config = dict(
    experts_per_token=6,
    router_score='softmax',
    routed_scale=1.0,
    lr_router=0.00184,
    head_dim=96,
    norm_place='pre',
    qk_norm=True,
    tie_embeddings=False,
    parallel_block=False,
    init_std_down=0.0,
    lr=0.00392,
    weight_decay=0.0,
    batch_tokens=[65536, 131072, 262144, 524288],
    train_tokens=479700000,
    dataset='wikipedia_en',
)
Below are experts of layer 4 (counted from 0) of a mixture-of-experts language model. Rows are named router (the router's row for the expert), gate (a neuron's input weights, with its number), up (a neuron's input weights, with its number), down (a neuron's output weights, with its number) and show model dimensions 0-191. Each number is 128 + 24 x the weight over its row's rms, rounded and kept within 0 to 255.
Before each expert's rows: "mostly gets" lists some tokens that are sent to it at least half of the time; "comes before" lists some tokens at least twice as common just after its tokens as in all text. This comes from a sample of Wikipedia text that the model never trained on. Tokens count by the router's weight.

# expert 171
mostly gets: " Born:", " Turnout", " Died:", " ±%", " Swing", "Personal"
comes before: " |", " ", " /", " Turnout", " •", " votes"
router [112 133 121 150  91  97  91 126 147 116 129 119 179 128  92 131 166 102 148 124 103 119 129 103 130 166 123 105 142 129  99 139 111 112 188 134 113 158 121 148 110 136 145 182 166 115 150 105 148 126 129 107 102 113 146 110 149 155 120 153 152 152 143 113 195 139 165 118 149 138 131 113 105 125 123 123 142 143 100  92 112 105 127  82 120 100 114 129  86 130 137  97  97  92 181 101 154  92 126 147 142 112 117  87 100 133 117 106 152  93 103 113 101  91  85 144 116 135 104 141 136 138 124 129 111 131 119 160 111  82  95 117 149  87 147 114 152 161  85 115 136  94 121 133  68  98 144 143 111 105 130 125 134 176 132 127 115  97 103 123 139 142 171 129 100 127 134 127 134 131 143 104 126 104 101 137 110 108  82 114 153  66 125 170  97 116 108 105 134 142 100 137]
gate0 [112 106 121 162 103  67 108 143 154  88 108 115  77  98 142 153 127 130 144 104 110  98 119 122 119 148 109  80 113 115 130 119 102 120 149 145 156 122 158 128 124 121 105 181 135 141 142 103 130 121 112 104 124 123 186  93 121 135  68 158 113 126 118  85 154 161 131  84 142 143 196  96 107 101 142 121 136 110 143  98 110 111 162 117 148  68  78 115  92 145 139 116 106 129 150 118 133 136 153 119 109 100 134  98  94 106 112  52 122 156 115  91 104  84 145 158 119 146 110 144 123 157 122 151 158 150 157 107 122 141 136 110 133 100 123 111 122  92 132 146 123  93 148 123 127 135 129 147 129 113 158 132 110 147 116 134 110 133 133 135  88  66 149 125 169 128 140 139 167 119 154 110 135 121  80 137  91 130 119 136 139 111 101 129 127 111 136 127  94 130 137 138]
up0 [151  86 127  94 122 133 166 129 138 132 152 105 151 143 121 144 151 114 124 164 124  72 123 154 129 122 120 157  99  91 126 120 129  50 142 112 121 131 129  96 121 155  84 121 137 153 131 117 115 124 132 120 135 110 148  88 137 158  88 186 123 161  97 113 157 118 124 105 106 153 137 106 152 107 148 137 142 101 162 132 148 100 141  93 157 122  98 165 117 190 129 146 139 135 155 172 182 144 120 127  98 110 157 105 154 128 127 106 116 138 131 107 149  89 158 159 136 103 156 115 107 151 159 156 135 147 108 102 133 122 146 147 157 210 157 100 125 121 109 136 117  88  90 153 137  95  98 189 153 133 118 121 125 109 134 138 105 122 142 140 134 118 198 117 140 135 145 115  90 110 164 140 127 123 111 123 134 113 104 108 128 127 111 147 135 114 138 143 126 114 152 143]
down0 [137 174  88 104 133 120 133 195 106 117 120  98 123 129 121 156 124 113 143 115 125 135 117 138  93 148 118 158 148 127 160 170  99  85  86 131 109 140 142 130  93 155  79 128 147 141 124 157 112 136 136 141 116 124 139  91  84 155  85 122 104 138 163 121 140 131 127 123 105 165 165 136 125 133 135 134 105  93 128 134 149 120  85 161 132 107 139 130 131 120 138 157  99 133  72 118 101  90 159 120 164 150 121 113 141 110 124 136 127 134 147 113 148 177 157 136 119  92 141 144 130 138 171  93  94 104 164 101 129 154 118 131 102  97 121 133 138 118 105 156 111 122 140 124 175 113 151 192 149  95 129  79  92 142 134 151 146 109 136 154 143 127 126  94 143 154 126 139 160 151  88 151 139 105 143 114 105  92 109 159 154 109 114  73 110 118  70 116 131 137 138 168]
gate1 [131 106  95 113  97 126 116 117 102 146 125 167 139 131 104 116 106 127 143 128 124 109 126 104  88 138  89 137 107 117 128 168 105  83  96 117  96 113 107 175 117 127 137 137 136 115 115 131 154 161 112 184 103 153 119  79 137 133 120 149 124 112 158 146 141 134 182 126 161  84 163 136 109 123 149 113 140 107 103  90 112 140 146  97 119 146 131 116 115 136 150  99 148 152 170 105 155 148 142 148 145 122 117 165 106 135 108 120 128 121 127 125  96 139 145 140 100 178  99  85 173 120 152 100 176 165 167 140  97  91 125 138 152 161 112 120 163 128 115  78 118 118 137 150 135 105 170 118 109 115 108 144 152 151 150 112 135 136  88 136 183  91 108 104 134 144 121 112 130 155 149 131 143 165  77 144 118 112 122 104 128 131 130  80 119  98 156 130 150 144  82 180]
up1 [147 119 128 125 110 130 176 111 152 131  93  94 126 134  90 182 113 149 121 138 135 117 155 104 149 120 148 176 121 119 129 108  90  57 109  93  84 131 112 152 116 130 141 189 107 102 146 123 135 118 117 179 125  95 126  93 119 118 108 173 129 123 162 135 141 123 104 143 139  96 118 118 119 150 174 139 128  83 105 115 132 123 136 162 114 166 151 122 136 137 146 152 135 124 156 102  97 137 122 106 149 181 121 141 134  92  94 161 141 154 155 152 107 159 134 164 136 156 110  72 135 167 110 132 106 163 155 125 129 147 137 118 116 178 131 124 129 147 157  88 127 146 115 125 162 100 129 112 147 140 108 151 118 112 135 114 132 146 111 159 187  84 125 101 149 114 101 108 140 176 130 157 129 161 109 142 138 110 143 124  77 140 135 154 120 123 126 154 147 113 108 166]
down1 [128 108 155  93 119 121 170 109 104 141 158 130 137 155  96 131 133 177 118 113 114 147 138 138 154  86 171 162 112 144 119 104 102  78 133 120 131 119 100 138 147 118  85 125 107  96 124 125 102 127 169 160 179  72 135 106 145 122 136 107 122 156 159 172 113  77 150 148 159 112 131 185  97 124 125 117 162 115  79 122 141  82 147 117  68 147 123 132 145 125 104 101 133 126 129 121 122 135 176 114 126 132 169 123 132 151 146 107 157 139 112 110  93 122 162 141 132 122 141 135 135  83 151 144 118 148 106 105 108 131 148 152 136 119 112 116 118 120 139 121 131 124 163  85 148 126 155 101 134 137  70 134 148 125 131 151 151  83 113 167 162 136 108  90 131 116 142  96 111 120  97 137 150 148  95 104 131 111  90 110 109 181  86 123 110 122 152 153 102 108 115 130]
gate2 [119 111 131  45 137 147  83 128 111  71 151 134 133  74  92 128 138 113 129 123 134  90 130 122  96 132 125 124  93 137  68 139 150 129 140 128  84 104 144 114  97 153 112 131 169 176 143 149 107 131 120 101 141 127 151 135 139 135  78 144 169 165 101  87 144 164 126 128 138 154 158 123 102 162 145 129 118 133 148 108 108 116 128  77 127 104 126 143 160 149 128 156 156 122 147 130 106 128 113 153 153 118 144 139  80  90  81 121 133 130 124 145 120 135 114 145 139 136 137 164 107 116  85 130 160 122 144 139 121 129  96 132 118 100 147 149 183 131  99 121 123 129 165 103  97 124 148  96 101 100 104 118 104 123  93 120 185 132 112  98 146 141 105  87 110 152 126 153 128 101 135  99 153 130 122 163  79 137 106 162 120 118 126 132 120 112 133 134 161  90 131 159]
up2 [141 113 135 160 182 143 103 134 131 134 120 123 181 137 152 141 116 147 152 100 119 110 109 123 156 105 103 126 131  88 113 102 115 154 169 130 148  83 180 114 106 112 181 118 101 137  89 140 128 129 125 117 109 114 154 119 163 167 134  83 108 144 124 103 156 159 138  98 150 178 127 119 125  87 135 112 126  95 106  74 176  98 174 121 125 109 117 112 135 105 110 159 115 129 138 117  82 151 134 145  77 119 124 124 111 173 146 152 138 168 144 142 129 203  86 129 145 125 114 130 153 134 103 132  92 115 130 120 120 145 135 117 137 159 141 175 160 111 120 129 113 127 124 139  71 160 103 100 151 124 119 118 108 149 120  79 143 145 106 153  90 138 140 134 119 120 133 131 128 139 105 138 105  65  99 147 128 121  94 155  94 110 120 158 127 131 119 126 130 112 144 133]
down2 [140 149 144 146 106 126 149 129  92 135 129 124 158  80 133 103  85 134 103 142 129 102 123 143 143 149 138 123 142 123 128 123 142 142 126 132  98 167 138 151 186 125  93 139 103 107 136 149 104 135 124 160 135 119 109 136 126 158 133 115 139 127 128 154 112 124 143 140 145 118 144 100  92 140  80 110 155 125  93 174 143  79 138 130  99 114 156 155 115 151 133  81 119 108 162 108 118 109 122 147 172 112 185 117 156 140  98 151 113  88 111 123 101 137 119  84  96 186 118 142  71 131 145 122 122 147 103 160  96 135  97 170 138 102 106 101 173 154 115 108 159 129  56 152 148 105 134 125 181 137 101 106 105 127 165 134 100 113 145 147 111 136 139 118  78 132 163  97 114 101 159 127 172 103 124 123 104 123 114 121 131 140 145 151 158 161 121 138 156 129 155 105]
gate3 [133 134 128 141 103 130 120 106 158  84  83 130 180 134 112 150 112 154 146 152 124 130  99 139 126 112 126 136 138 122 143 150 124 144  94 152 113 135 172 119 118 106 177 173 146 142 137 149 150 116 110 134 102 123 130 162 113 131 136 119  91 166 142 127 153 159 132 105 106 138 138 153 116  95 128 136 133 137 111 125 109 101 149  97 120 160  87 161 114 131 160 101  99 108 170  93 121 153  95 179 132 103 140 129 120 120 140 159 106 108 137 121 121 150  66 127 132 120 156 147 138 125 147 116 167 150 151 134 169 131 109 102 191 130 170 126 203 127 130 127 144 144 128 111 102 120 161 125 171 117 148 101 127 154 130 146  87 113 116 131 108 137 122 125 103 145 140 147 153 150 125 102 126 109  61 165  92 141  52 131 117 102 137 149  95  80 137 138 152 111 105 130]
up3 [103  95 120  97 125 121 115 102 134 123 100 121 157 124  82 147 139 103 117 154 124 115 135  82 124 132 152 161 140 141 175 114 113 137 121 125 125 117 145 111 143 162 168 183 116 151 129 137 127 155 134 129 151 149 136 136 137 104 125 158 125 149 174 155 133 131  87 138 152 154 173 128  73 129 138 124 152 118 166 120 123 124 137 146 122 154  76 149 115 139 132  80 144 133 171  91  99 126  95 147 132 137 186  99 144 140 132 182 127 142 162 138 105 143  90 141 148 117 134 119  78 148 135 106 119 182 150 140 147 161 109 138 201  94 152 131 148 135  89 115 140 133 116 134 134 150 126 135 171 123 165 119 140 123 147 114  93 128 167 143  99 123 144 140 110 163 142 126 147 127 101 116 122 168 130 146 123 144 103 145 136 130 126 132  46 126 131 148 123 139  76 155]
down3 [121 117 153 146 106 148 140  87 116 113 149 177  68 111 140 143 101 140 110 133 119 125 149 139 122 118 116  96 118  99 140 148 146 151 119 143 146  82 114 144  90 133 131  87 117  94 138 134  59  98 142 141 121 131 130 132 128 135 137 130 149 130  64 105 125 173 111 111 155 108 152 146 115 152 140 125  99 142  96 124 110 165 139  95 147 145 121 134 209 115 134 158 141 132 133 189 124 162  98  87 144 132 144 106 110 143 140 150 131 102 138 116 125 133 164 168  96 114 143 104  80 173 115 128 150 190  82 116 124  97 163 116 134 115 118 134 118 114 138 106 114 148 109 167 159 145 152 128  89 113 134 109 139 129 137 129 146 112 149 139 116 115 137 162 166  85 117 123 109 136  99 169  88 122 134  97  96 154 144 118 112 153 122 141  97 107 151 124 132 159 103 130]
gate4 [125 135 172 102 137 151 110 176 171 147  74 116 168 155  73 148 140 111 137 132 123  97 101 121 152 126 124 132 145 137 102 140 132 117 115  88 142 126 125 141 118 118 122 180 134 122 144 129 116 138 121 142 114  95 126  80 134 123 127 154 109 141  99 120 123 146 166 133 183 166 135  88 131 123 127 155 130 120 111 116 125 106 147  86  68 125 106  72  86 125 179 136 111 145 158 125 124 106 123 112 107 109 126  84 141 130 105 116 138 104 107 149 116 137 170 141 134 123 145 156 150 123 123 112 144 125 123 149 139  95 129 126 117 128 112 103 149 146  88 161 140 130 138  97 159 107  98 142 149 167 141 112 123 145 107 105 148  60 121 130 147 157 152 133  94 130 121 119 173  95 107  90 146  94 133 108 128  84 130 132 100 117  81 131 154 134 100 174  94  93 109  80]
up4 [120 113 134 124 155 109 125 143 165 114  87 127 200 178 137 140 131 118 117  91  95 116  84 132 137 135  79 116 155 119 108 147 139 143 161 148 145 157 131 122 158  81 104 177 169 158  98 127 141 139 147 157 129 168  95  94 120 123 148  92 110 129 134 167 104 144 146 171 167 152 132  87 117 119 139 191 132 116 103 115 125 143 123  96  86 119  90 107 128 113 122 144 140 132 141  79  84 157 159 104 123 121 118 136 139  89 129 141 104 138 106 130 124 150  94 163 116 124 164 136 154 123 117 123 121 127 163 155 109 101 132 139 106 137 115 112 174 135  79 147 135  75 112 101 139 116 133 133  95 128 138 140 153 140 151 147 134  84 141 152 153 129 155 127 111 131 148 136 138 111  71  86 138 117  98 113 122 128 162  90 118 107 122 140 149 139 158 125 151 138 143 109]
down4 [131 100 103 114 143 135 150 101 157 165 148 134 176 133 122 120 127 150 107 143 116 104 105 104 163 108 134 152 143  93 122 138 113 121 110 117 139 115 140 121 120 149  97  91 131 167 112  74  95 124 109 103 111 171 114 125 149 118 115 111 163 139 134 116 108 150 108 143 147 118 141 165 169 178 134 127 117 155 141 109  92 113 127 137 136 164 147 139 127 125 108 105 131 117 118 133  85 112 128 147 134 145 101 121 151 125 123 110 123 123 119  75 142 137 108  99 102  45 158 126 103 151 117 151 121 117 137 135  96 155 113 106 121 125 141 104 151 142 102 116 123 167  81  73 130 139  88 141 123 143 107 142 148 105 119 127 155 131 142 109 110 176 138 144  73  99 185 107 156  71 145  92 122 104 137 120 159 165 109 115 129 102 142 103 123 139 138 125 153 171 123  51]
gate5 [142 139 112  91  94 100 151 116 163 126 131 123 104 116  94 119 138 146 158 114 116 131 152  97 120 155 160 109 150 124 117 167 140 135 143 171 113 119  83 118  78 143 127  98  95 130 136 105 124 119 128 172 121  81 128 121 128 145  99 133 107 162 168 137 116 148 122  77 129 161 148 109 154 106 118  72  97 127 136  99 171  78 114 146 107 134 152 100 135 137 167 136  68 107 135 135 111  91 118 166 160 134 176 125 121 109 107 183 146 148 132 129 117 124 146 138 155 133 143  99 110 172 146 128 177  98 131 123 153 147  69 157 131 132 173 132 136 151 100 126 126 104 148 126  84 119 114 151 163 159 177 142 153 173 132 100 162 126 117 115 158 125 115 142 117  94 158 129 116 116 154 110 138 101  90 133 141 128 114 114 142 101 123 118 121 128 115  95 119 122 152 115]
up5 [165 142 137 122 159 172 104 126 166 106 123 142 168 131 100 139 132 114 123 144 163 147 126  82 104 151 178 191 166 133  76 133  97 146  83 124 133 117  77 114 107 146 135 135  93 166 139 124 111 159 122 122 136 127 134 132 116  71 160 174 151 128 172 153 131 128 116 117 115 139 117 154 115 141 117 111 152 129 128 102 135 113 141 172 107 132 157 128 116 144 153 115 140 118 181 132 128  97 125 106 177 143 117 123 129 115 109 152 159 145  93 134 154 119  96 110 167  96 160 155 186 132 118 103 100 123 103 156 123 156 144 179 130 154 131 120 130 139 111 127 156 141 112 144 106 131 105 131  92 175 156 127 118 161 134 103 127 118 138 129 132 149  96 144 159 138 147 140 132 107 128 111 134 121 101 174 158 105  82 120 113 144 146 129  81 184 125 140 125 157 152 139]
down5 [171 115 135  99 153 115 130 100 180 153 101 135 136 186  92 135 153 147 144 148 134  92 177 114  87 108 113 184  92 101 146 102 138 155 125  96 152  95 102 175 126  83 126 112 171 112 146 133 143 150 170 152 152 138 133 170 135 155  98 139 141 114 101 120 125 116 141 170 138 154 136 118 110 103 157 122 104 138 131 144 128 115  96 120 129 120  50 143 110 153  99 126 184 134 130 149 129 111 133 116 105 145 139 156 141 140 130 116  87 104 145 110 124 134 101 121 113 107 130 135  84 124 146 119 137 118 130 104 159 138 158  89 157 131 107 121 146 100 117 127  83 154 155  95 122 116 146 169 103 136 130  90 130 166  93 132 139 110  90 151 133 134 152 176 126 148 132  89 121 118 123 130 170 136  93 126  94 122 117 114 104 113 155 131 142 112 109 148 115 145 115  89]
gate6 [148 101  93 145 100 101 128 131 159 100 174 117 135 128 122 129 135 111 106 154  85 136 132 133 150 161 158 108 100 152 124 104 121 141 137 130 118 113 151 139 148 128 145 173 125 104  98 137 119 131  98 125  90 124 120 141 119 110 100 127 122 187  96 120 178 146 195 146 147 141 100 126 162 137 143 140 122 112  95 110 127 112 132 125 163 100  96 140 119 167 166 122 133 117 128 169 169 118 127 144 124 120 129 112 128 113 139 122  99 108  87  97 120  85 154 118 145 137 142 171 167  87 156 131  94 174 115 186 125 169 120 117 116 130 157 111 106 104 130 136 115 130 132 102 134 185 148 104 128 126 133 110 149 129 146 156 104 131 103 136 135 146 166 145 142 115 119 141 149 166 117 141 171 156  68 112 112 119 109 124 152 123 109 139 138 109 124  72 107 129  69 188]
up6 [151 111  92 169 102 144 152 142 142 138 118 146 132 147  79 133  61 119 114 126 109 118 140 111 128 149 159 128 178 115 103 108 117 125 161 123 117  94 131 128 142 120 180 145 138 114 119 189 148 114  93 117 132 118  71 123 135 114 150 108  84 132 138 121 169  94 164 139 122 152 138 114 147 113 172 147 100  89 141 126 127 102 130 150 146  90 116  86 100 136 128 126 126  95 116 173  91 119 128 155 134 125  96  93 133 128 154 168 136 120 116 100 136 123 104  92 182 113 102 161 127 145 169 118  80 172  84 142 113 134 120 135 112 154 157  99  89 137 130 146 130 126  98 127 119 115 130 169 144 139 129 115 111 139 145 120  97 116  84 127 172 135 138 153 111 119  96 130 162 130 159 108 152 159  89  73 115 106 156 130 126 130  97 145 134 109 140 116  92 148 123 137]
down6 [141 107 121 165 123 180 114  89 118 129 131 118 160 118 134 160 159 121 104 149 101 141 108 145 154 114 129 121 131 118 148  98 101 110 171  97 110 141  77 125 129 129 122 133 113 121  93 148 157 101 152 102 110 105 133  96 110 143 124 102 137 164  83 135 123 124 142 133 147 128 107 132 117 145 156 168 147 105 104 112  92 105 111 155 134  90 133 131 173 107 117 130 117 102 135 133  99  80 152 123 158 117  97 153  82  99 154 141 101 111  94 149 109 114 100 140 122 128 119 122 115  92 171  89 124 138 137 102 175 105 112 114 147 139 111 123 102 135 129 178 161 107 152 125 131 151 148  91 134 150 139 140  81  97 117 184 104 100 124 170 121 113 110 157 122 165 130  90 127  84 153 178 123 129 156 113  98  98 144  77 104 161 157 123 122 148 144 101 154  92 111 107]
gate7 [152 129 144 122 112 111 130 123 169 129 135 141 132 151 120 140 121 149  95 160  70 114 121 130 139 131 164 129 107 139 142 137 102 122 156 167 122 127 161 130 134 111 159 147 135 112 126  91 139 128 119 113 106 102 117 100 114 120 119 176 118 113 166 119 135 138 138 149 128 146 128 130 175  96 121 146 206  89 113 144 104  88 130 137 111 125 109 105 113 158 130 117 137 115 148 147 143 102 122 146 153 143 189  98 138  79 136 185 160 136 113 115 124  98 113 130 145 155 142 192 109 112 129 126 178 137 158 124 102 102 137 152 129 190 145 159 159 142 111  89 124  74 175 106 136  97 139 121 108 112 157 137 140 174 143 156 147 136 101 146 122  89 132 124 117 121 113 110 118 143 114 101 163 143  80 133 105 119 125 109 133 132 103 133  81 169 115 138 149 158 109 175]
up7 [121 121 157 144 143 148 126 145 122 125  62 108 130 134  89 111 138 126 134 145 111 142  94 153  66 155  97 140 149 139 107 123 135  98 128 128 155  91 144  74  97 130 131 135 133 108 106 145 142 102 102 127 129 153 101 133 130 115 112 136 161  87 116 136  58 119 120 127  93 136 134 197 113 159  84 126 108 140 151 172 113 139 119 136 158 158 131 142  64 131 109 127 133 166 119 117  95  85 107 130  87 100 107 105 154 168 128 125  96 110 119 131 116 118 125 113 122  81 113 115 112 127 106 111 152 119 131 103 121 157 143 122 142 134 101 113  90 112 148 161 137 147 112 109 105 138 149 109 141 145 136 136 112 142 113 107  93 121 144  90 156 129 147 108 151 119 166 116 149 156 103  91 129 103 157 130 151 111 123 211 105 111 126 114 189 119 131 157 119 115 113 106]
down7 [105 128 103 106 114 143  88 115 121 122 122 132 128 146 146 135 111 139 136 111  76 120 107 139 118 148  97 158 121 156 128 129  97 131 142 112  84 137 117 154 140 113 115 109 106 109 127 125 137 151 146 116 152 138 134 100 147 179  95 127 109  71  93 142  73 143  80  99 101 127 116 160 143 190 125 127 140  95 133 150 131 132 155 120 122  99 172  95 101 180  96  95  98 157 120 178 108 180 135 141 140 136 127 134 155 109 104 149 128 127 117  78 161 157 153 136  98 125 153  89 161 170 112 136 136  96 124 155 157 136 141 165  95 136 121 169 130 113 102 133 159  99 134  98 122  92 112 123 164 124 140 111 102  99 157 111 117 173 134 127 176 134 112  96 134 116 105 116 129 128 115 115 139 149 150 111 115 136 152 148 132 159 110 136 156 165 150 154  95  94 132 173]
gate8 [ 92 105  95 152 154 111  78 112 133 139 111 152 151 145 121 106 151 133 137 147 106 109 121  99 124 136 127 145 155 123 118 137 170 147 157 105 131 135  85 160 152 143 128 158 173 154 151 137 112 119  86 133  99 125 190 141 150 111  96 169 142 128 141 131 129 140 165  98  97 113 115 123 166 144 159  91 137 113 136 145 153 133 156  93  89 120  95 126  97 125 158 106 117 137 138 136 140  62  97 163 105 138 121 139 108 126 137 113 100 128  93  98 116  91 150  99 153 131 126 172 135 124 115 131  83 124 135 141  96 110 114 146 123 113 109 154 146 158  85 119 102 111 147 124  92 124 150  95  78 123  95 138 147 125 132 124 122 142 146 114 115 135 109 120 128 133 126 135 137 155 202  55 134 108  94 158 150 127 130 129 112 115  97 136 123 168  94 154  78 160 129 114]
up8 [145 146 172 117 101 131 165 146 139 124 127 128 107 113 157 136 106 118 111 120 138 145 157 161 125 105 122 123  88 114 118 129  87 117  88 147 143  88 121  60 119 131 105 104  68 101 100 114 140 143 156 125 157 166  76 136  89 135 127 128 109 108  85 142 124 124  93 140 171 134 141 147  86 113  81 147 112 135 102  99 112 128 105 153 158 149 149 161 155 132 130 152 120 124 131 152 148 161 156  99 149 103 136 137 151 142 133 131 151 134 137 130 138 132 123 160 111 112 141  88 147 111 121 107 154 144 142 107 138 164 129 128 155 151 130 128 115 111 159 120 134 153 115 130 117 172 120 177 144 172 192 126 123 107 125 137 169 153 111 147 134 132 144 140 108 113 152 142 148 127  73 205 130 179 170 134 104 133 139 152 151 126 173 115 129 110 159 112 163 112 119 123]
down8 [167 151 193 157 145 107 113 126 152 126 157  84 142 160 109 143 115 105 193 144 102 121 116 157 111 171 112 121 118 119 160 100 150 118 123 119 146 136 157 109 177  98 120 184 166 138 108 164 161 135 138 153 125 140 108 119 103 158 116 132 169 105 116 110 118 133  84 126 116 171 126 115 136  77  77 141 154 140 120 122 144 174  93 110 141 146 107 134 143 149 136 129 131 146 128 116 121 138 150 131 140 148 129 116 108 133  49 141 139  92 108 157 126 186 131  92 168 167  97 127 145 123 142 122 163 139 121 126 141 138 102 106 147 125 156 120 127 130 116 138 102  81 161 104 145 122 123  94 134 112 179  93 128 173 109  92 111 134 136 122 158 121 120 151 147 162 128 137 111 122 124 112 145 131 134 124  77 114 146 130 135  95 152 131 115 127 149 105 153 103 148 132]
gate9 [134 137 132 139 116 108 130 160 116 148 122  99  93 106  72 144 166 133 134 119 122 103  57 101 153 147 153 103 101 165 119 154 115 157 124 152 112 118 110 174 121 176 131 108 131 106 135  93 161 133 113 128  91 119 105 143 144 142 145 157  89 136 121 124 128 154 140 148 147 152 132 164 146 109 115 141 144 113 133 145 157 114 137 112 147 122 156 159  51 154 137 136 122 150 134 130 134  90 131 123  92 135 131 154 123 109 110  97 129 155  93 152  98 139 104 137 105 101  93 162 164 128 163 106  91 134 117 126 103 109 150 149  83 110 179 103 178 147 105 120  98 102 155 127 117 111 160 130  89 105 124 137 137 112 106 183 128 104  79 126 150 133  88 134 137 150 123 129 116 109 140 175 136 122 124 133 146 152 112  88 176  97 114 136 129  97 137 140 154 121  88 109]
up9 [115 156 103 149 103 167 129 127 121 142 155 113 104 122 176 129  93 139 164 135 134 169 149 143 155  79 140 101 134 120 160 106 128 101 103 161 156 124 106  89  97 108 167 130 102 111 176 174 141 114 144  72 128 128 143  95 152 135 109 152 109 128 148 125 112 131 144 123 143 136 144 135 138  92 129 108 100 131 114 113  78 103 139 126  87 111 119 111 172 123 119 131 128 132 124 115 162 143 168 166 181 130 127 110 109 149 115 166 181 116 142  92 122 112 111 153 155 173 127 117 135 150 124 127 101  99  99 132 130 146 119 131 165 128  68 140 101  60 150 123 126  90 113 159 133 123 132 160 155 105 136 110 107 157 133  95 130 121 127 128 139 135 143 132 136 109  94 160 148 176 142  72 163 151 157 128 107 133 132 104 127 126 132 111 120  96 137 101 135 120 175 155]
down9 [ 90 163 143  74 117 111 152 121 162 132 152 124 125  89 108 153 127 136 123 147 111 124  88 112 148 142 125  66 140 184 145 116 120 114 117 174 103 180 124 136 149 169 105 125  94  89 128 119  96 118 102 110 142 105 101 117 115 146 148 102 143 108 124 101 124 163 133 139 120 123 192 125 125 146 156 158 136 183 155  78 140  82 134 165 124 146 116 112 145 140  83 131 135 143 165 111 110  76 114 130 111 121 137 115 107 133 113 130 149  94 126 156 103 103 169 133  78 122 127 132 132 118 138  86 136 138 161 104 162 146 121 160 130 109 109 131 131 137 113 112 129 108 125 133 159 130 142 119 168 122 117 149  89 165 110 120 143 101  95 117 171  88 149 144 112 136 111 157 130 107 158 117 122 145 117 156 140 180 145 154 107 109 148 112 166 132 136 148 138  93 146  91]
gate10 [149 118 144 158 110 103  76 139 133  98 160 120 167 128 108 129 163 145 138 148 141 108 136 148 145 120 147  85  96 145  79 128  72 103 111 145 155 129 138 153 102 147 105 123 139 122 156 147 131 128 126 115 123 131 131 135 154 159 110 134 123 134 119 121 109 113 149  94 111 154 133 104 169 132 162 150 100 138  87 121 104 139 120 102 106  99 136 128 125 138 117 152 110 138 148 120 151 149 135 111 128 158  68 163 101 158 100 102 129 109  83 102 100 139 143 128 123 120 122 114 153 155 151 125 132 123 122 124 155 154  77 128 104 153 111 102 132 145 175 112 126  78 158 116 121  87 164 200  64 109 119 107 131 169 155 131 138 129  82 131 167  94 158 128 174 151  96 105 141 131 156 118 153 160 145 115 125 132  83 139 134 108 113 129 122 109 122  75 163 113 130 103]
up10 [166  86 134 135  79 143 121  84 137 133  96 123 131 146 110  99 133 176 100 140 122 115 125 156  86 105  99 106 139 101 149 139  96 114 137 130 174 125 134 124 155 125  89 127 116 126 130 139 110 133 159 148 136 175 108 142  94  93 170 133 132 113 117 169 170 116 122 121 104 131  87 118 163 122 115 165 129 134 131 125  85 144 111 144 147 157 104 142 147 134  67 177 134 112 110 123 137 171 105 117 143 129 127 168 136 170 108  95  93 120 110 119 137 106 172 135 138 122 137  90 119 122 120 131 157 160 135 149 120 156 153 160 110 134 142 135 158 102 115 130 182 108 141  77 123 112 126 159 134 130  94 105 178 161 165 158 134 130 138 125 171 129 140 140 128 135 132  90 100 124 140  96 103 122 176  92 143 156  95 123  99 126 108 124  83 138 179 131 145 122 124 109]
down10 [ 58 135 119 126 127 111 138 114 123 133 101 144 123 120 179 159 119 137 147 138  73 127 123  54 177 132 136 130 142 134 118 112 142  99 130 181 111 139 116 115 127 155 119  88 154 133 103 112 142 100 173 142 157 117 127 138 139 135 152  82 159 115 162 125 186 113 123 152 124 151 113 122 122  90 145 108 158 135 156 134 123 106 148 133 147  88 124 148 125 185 104 107  95 173 132 137 125 129 120 126  95 165 134 101  88 105 108 122 132 164 133 119  98 133  88 157 104 120 142 189 114 108 127 102 107 151 166 113 139 141  94 115 124  84 123 181 121 175 107 158 110 113 107 121 135 114 115 105 118  85 117  92 168 152  76 129 115 151 167 158 119 151 140 146 134 119 145 124 137 126 118 122 132 135 143 137 109 129 122 128 138 145 142 128 144  90 152  85 127 144 142 107]
gate11 [159 113 127 129 142 129 105 107 102 133  94 140 179 172 103 116 160  97 162 155 142 119 117 141 129 134 131 165 189  97 123 162 144 110 137 138  88 121 184 133 112 110  73 141 107 152 114 127 130 136 129 168 120 139 101  95 109 181  85 114 132  85 173  88 133  83 109 128 107 141 125 136 125 103 129 144  92 120 128 115 119 144 150 134 120 129  86 126  84 100 123 100 132 109 154 126 146 146 130 114 143 111 132  87 107 110 135 139  95 117 114 158 152 154 133 130 145 113 145  94  99 172 134 111 142 144 161 118 160 102 122 100 147 107 177 124 127 115 119 139 116 129 169 132 115 133 144 133 136 100 148 107 141 106 157 145 110 103 168 127 167 107 190 117 113 166 163 120 131 121 143 137 126  91 132 128 118 105  88 120 151  91  74 152  89 110 131 114 109 109  91 115]
up11 [ 99 159 144 107 148 146 140 137 152  94 174 118 140 123 124 163 133 174 139 141 129 130 122  99 126 131 144 142 133 123 131 182 103 150  45  96 147 130 123 119 112 169 127 128 114 134 123 115  99 137 126 101  94 106 131 148  96 119 110 175 125 147 125 143 151 142  94 111 132  78 134 118 149 127 123 146 155 127 150 160 147  90 104 123 158 166 141 101 173 151 126 134 137 125 101 152  74 178 120 161 122 129 132 108 124 143 170 135 146 137 163 122 125  95 147 136 144  95 126 142 136  72 100 148 145 114  97 148 137 112 146 150  53 142 101 124 173 111 126 141 116 129  74 136 138 111 148 109 170 147 100 105 101 142 109 126 101 153  86 124 110 135 152 149 114 133 114 112 124 159 122  83 135 151 101 158 132 127 173 143 121 124 168 120 142 147 109 149 122 127 153 170]
down11 [140 175 156 150  85 125  95 110 173 135 123 121 107 139 136 148 130 110 124 126 151  98 118 138 149 112 106  95 100 135 124  85 143 116 126 118 102 147 111 110 142 152 143 147 108  65 113 129 163 145 149 131 177 136 132 128 111  77  53 158  91 112 137 152  90 129  99 125 156 120  88 107 144 145 111 138 147 135 126 155 116 146 116  98  86 112 134 133 162 111  92 140 148 118  83 130 127 141 136 104 150 116 159 148 141  91 146 109 121 144 110  97 125 107 129 133  95 108 106 165 128 138 119 170 163 123 111 116 106 110 135 124 124 112  96 152 194 154 106 177 144  99 137 126 131 108 115 124 112 141 170 161 130 142  56 121 121 129 164  93 103 175 136 170 106 140 140 159 155 101 144 100 109 125 148 129 101 130 133 144 101 126 124 118  96 144 129  91 116 131 111 149]